From a checkpoint of a small mixture-of-experts model trained on Wikipedia.
Size: width 256, 43.4M parameters.
Below are experts of layer 6 (counted from 0) of a mixture-of-experts language model. Rows are named router (the router's row for the expert) and show model dimensions 0-63. Each number is 128 + 32 x the weight over its row's rms, rounded and kept within 0 to 255. Numbers have three digits each.
Before each expert's rows: a language model's description of what the expert responds to; "gets" lists some tokens that make up at least twice as much of what it gets as of all text. This comes from a sample of Wikipedia text that the model never trained on. Tokens count by the router's weight.

# expert 17
What it handles: Table and list separators. Separators and digits in tables and semicolon lists, such as | cells, ; between match results or months, score dashes.
gets: " |", ",", ";", "; ", " | ", ":"
router:101082098086136167123119124103138120130148159141148118172093131171145117088133116141109112110104108137174167107198131090125117112101103127120167094129125155154160134145106172115089145102158117

# expert 23
What it handles: Article opening formulas. Defining phrases at the start of Wikipedia articles after a title or parenthesis, such as "is a species of", ") is a", "(born ".
gets: " is a", ") is a", ")", "),", " =", ") was a"
router:106137132183148114109125109162183045122127120171131089137155130144169117165088176126145101071115120121095114117132093137126132113128099134188122074138130119158087064063094068189120126169169120

# expert 1
What it handles: Indefinite determiners, quantifiers. Articles, quantifiers and numerals opening a noun phrase, often sentence-initial or after or/and, such as A, no, Four, and a.
gets: " A", " a", " or", "A", " no", " of a"
router:174166146138114184114132071102088118063137101124198109114186176186078152125120177171127127181094099165101164105105132171138115165199135109133132073080120111138103124117135119057061134129099141

# expert 28
What it handles: Connectives and name fragments. Conjunctions and prepositions like and, or, of a, plus mid-word pieces of rare names such as S-ed-awatte or N-ing-irsu.
gets: " of", " and", "'s", " of the", " to", " A"
router:118106142119184143080139161103120174152145150142112155147153143148092112089110163120120123130099142105174185152086185144143079087159121118101190145120122194145150042152152110086121140143106121

# expert 49
What it handles: List dashes and separators. Dashes and hyphens starting bullet list items or joining a name to its role, as in credits: Paul Franklin – steel guitar.
gets: " –", "  -", "-", " -", ":", ")"
router:172111171116137100132082190141148113157174144103134136089135039133105114101155158096111144092111106188070153082084075101129070133107073105141085105160103100149087114111175125141116172051094086

# expert 15
What it handles: Capital initials of foreign names. Capital first letters of non-English names in tables and lists, especially K, Z, J, G, as in Zina, Zoran, Ku.
gets: " Z", " K", " T", " J", "K", " G"
router:142108114090063158135117170110138160140147191223142167126095117204146115157134097104094096056132161109160176118090099159098104089126124096122173201122166154174117148112105101060100144129075174

# expert 45
What it handles: Lowercase word starts, digit lists. Lowercase word-initial fragments such as ban-, per-, sign-, and commas or dashes in track-number and score ranges like 6–10.
gets: "-", " c", " b", " r", " s", " p"
router:161104131120094183105148120126134160192125173068122081094118104148124126152165130117109130106143119192169166176094147136084143083089138126119165081102111118146111114101069128116083082161163120

# expert 16
What it handles: Ordinals and result tables. Ordinal suffixes after digits (1st, 19th), possessive 's, won the, and Cup, in sports results lists and tables.
gets: "–", "th", "'", "st", "'s", "rd"
router:103064170133086160120154106075133114171101123156107086195116092152138116161104145136078082114098064115129130183121077151142169169165103133121114089186158145184098177121073128089148149141179131

# expert 7
What it handles: Clause-linking conjunctions, relatives. Conjunctions and relative pronouns continuing a description, such as and, which, and it, often before was, is or has.
gets: " and", ", which", " that", " which", ", and", " It"
router:089161166095142125108176101108174116076150122145118113138140121168090139115151122158163102089086154068092124114156095092148181177098174141124141065130098152122174131089072058218088135093121095

# expert 6
What it handles: Foreign name initials. Capital first letters or syllables starting foreign or Arabic names, often after al-, von, Jean-, e.g. al-Aqqad, Gerhard, Ogilvie.
gets: " P", " I", " K", "-A", " E", " O"
router:173139134160085127094105119080110126132149187168101187113157173146130134144163140138117103166072177116165184117100141157129071105172124124093112171131169086104137102103170095100122172088067155

# expert 21
What it handles: Sports table score symbols. En dashes, plus signs, semicolons and slashes between numbers in score tables and statistics, such as 13–9, 10+2, 3; 3.
gets: "–", " P", "; ", " K", "+", "th"
router:109122144116105133112133099061148180122081154094179122149134192161159148086169140133099103153126038092109147122146136131151121134179103110091150130180177157153163137129059190100104126129118132

# expert 8
What it handles: Capital-letter codes. Capital letters and short uppercase pieces in codes and abbreviations, often country codes in sports tables: NIR, GHA, SRB, LOI.
gets: "R", "I", "O", "E", "N", "Y"
router:144114117160095171121156169108127095104124173131189090111149161147141095093107092111086106118097085121186142116124130138130063109122120163086191138182152130179179166102116126073149148147141164

# expert 3
What it handles: List coordinating conjunctions. Conjunctions and commas that join items in lists or series, such as and, or, serial-comma and.
gets: " and", ", and", ",", " and the", " or", "s and"
router:166132082073187160137148115087151134138118123146082075160158093152108135139121155145121195198119163104080156105145135135172154182138150080139151086140119115097166135086159123168083099148119092

# expert 13
What it handles: Comma plus next word. A comma fused with the following determiner or pronoun after an introductory phrase, such as ", the", ", an", ", he".
gets: ", the", ",", ", a", " and", ", he", ", and"
router:175160186075166164136136107114179129076122143193118110120192135132113133127177150157187121119092166107066122116079128070155130167162121103181110095118133093128081126098180105145093157091085113

# expert 12
What it handles: Clause-subject junctures. Commas ending introductory clauses and subject-plus-verb chunks opening a main clause, such as "it was", "they were", ", he", "is".
gets: ",", " was", " is", " were", " are", ", the"
router:129125180102145137189107074128121181100074162140109111077167142142137130127133115158145127106121170139079096115119149068126178170171105147194058132140132104152152114113179117119146118089114101

# expert 10
What it handles: Foreign name initials. Capital first letter of a non-English proper name, often after a comma or space, such as Z(ettai), K, G(eldi), J(iangxi).
gets: " G", " K", " Z", " J", " T", " I"
router:129140091060091123145122147094148210097121184147174165102075148157132101168151134131126098108117157144125143095178139131111087089098170070094157164102132146135136161083126076127099172108130183

# expert 19
What it handles: Table cell separators. Pipe separators and numbers inside statistics tables, mostly football appearance and goal tables, plus some scattered ordinary nouns like chemistry, acres.
gets: " | ", "; ", "0", " FC", " | K", " |"
router:096151091120105130113170135086138126164103162077157133154125158171143110110114153161128129177126129094131152180179152128120149137110119083090127144096150127113141133123068100181141101185162172

# expert 18
What it handles: Main verbs after subjects. Main verbs and key content words right after a subject or comma in narrative and reports, such as reported, passed, relocated, sold, announced.
gets: ",", " |", " was", " also", " began", " sold"
router:114119085131091140138192092101168155098128190079118129152109108153134126166100170166086126098124138069149147121151183068126166166108164130144147158132106092096169227155101076149161185113136099

# expert 2
What it handles: Coordinating conjunctions. Coordinators and linking words like or, and, and the, mostly joining alternative names, species or paired nouns, as in native rosemary or silky rosemary.
gets: " and", " or", " to", " a", ", and", ", or"
router:160163084152147096071110092119202115140159108161098073163189095156095114123120198145143153144140182137105155126139130078144158121131140067108120070103086120100119121091122069145078143168173159

# expert 9
What it handles: Biography subject pronouns. Sentence-initial He, She, His and relative who or "born in X, to" clauses in biographies of people.
gets: " He", "),", " and", "\n\n", " to", " She"
router:187092126120112114114105094166141053112151126175138121137122116142146134125139148156140099131070134150115089158088073126124103184096138165113140105153194137152114067069095070122131143138164142

# expert 11
What it handles: Conjunctions and possessives. Coordinating "and"/"or", possessive 's, and "of the" joining nouns or phrases, often fused with a word ending like "ing and", "ers and".
gets: " and", "'s", " of", " to", " of the", " or"
router:122114138177150119065189139100150165162108083160069076164189158143134147103120127184124058119105132083163148131129155133141160139148128169083122104150132144109144063163143157165167115112127089

# expert 24
What it handles: Passive participles after is/was. Participles and verbs after is/was/has been in descriptive passives, especially species range text: "It is found", known, introduced, given.
gets: " was", " is", " are", " were", " found", " has been"
router:148172133109104095130110098152218078123132170114109138151144082170111107158145106095159138076137163109135107148118153071142183168113142138184118118136095126118130151085174079154145156129173117

# expert 5
What it handles: Third-person pronouns. Third-person pronouns he, she, his, her in biographies and plots, often after a comma or "of"; also her- word starts like hernia, herpetologist.
gets: " her", " his", " She", " He", "'s", " Her"
router:145125100096099149141137091112149071097091167140128098169089098177130110159177073159131084203070159144191078164110111150114175157157166118155090082132169177133099102106121124148115134057135109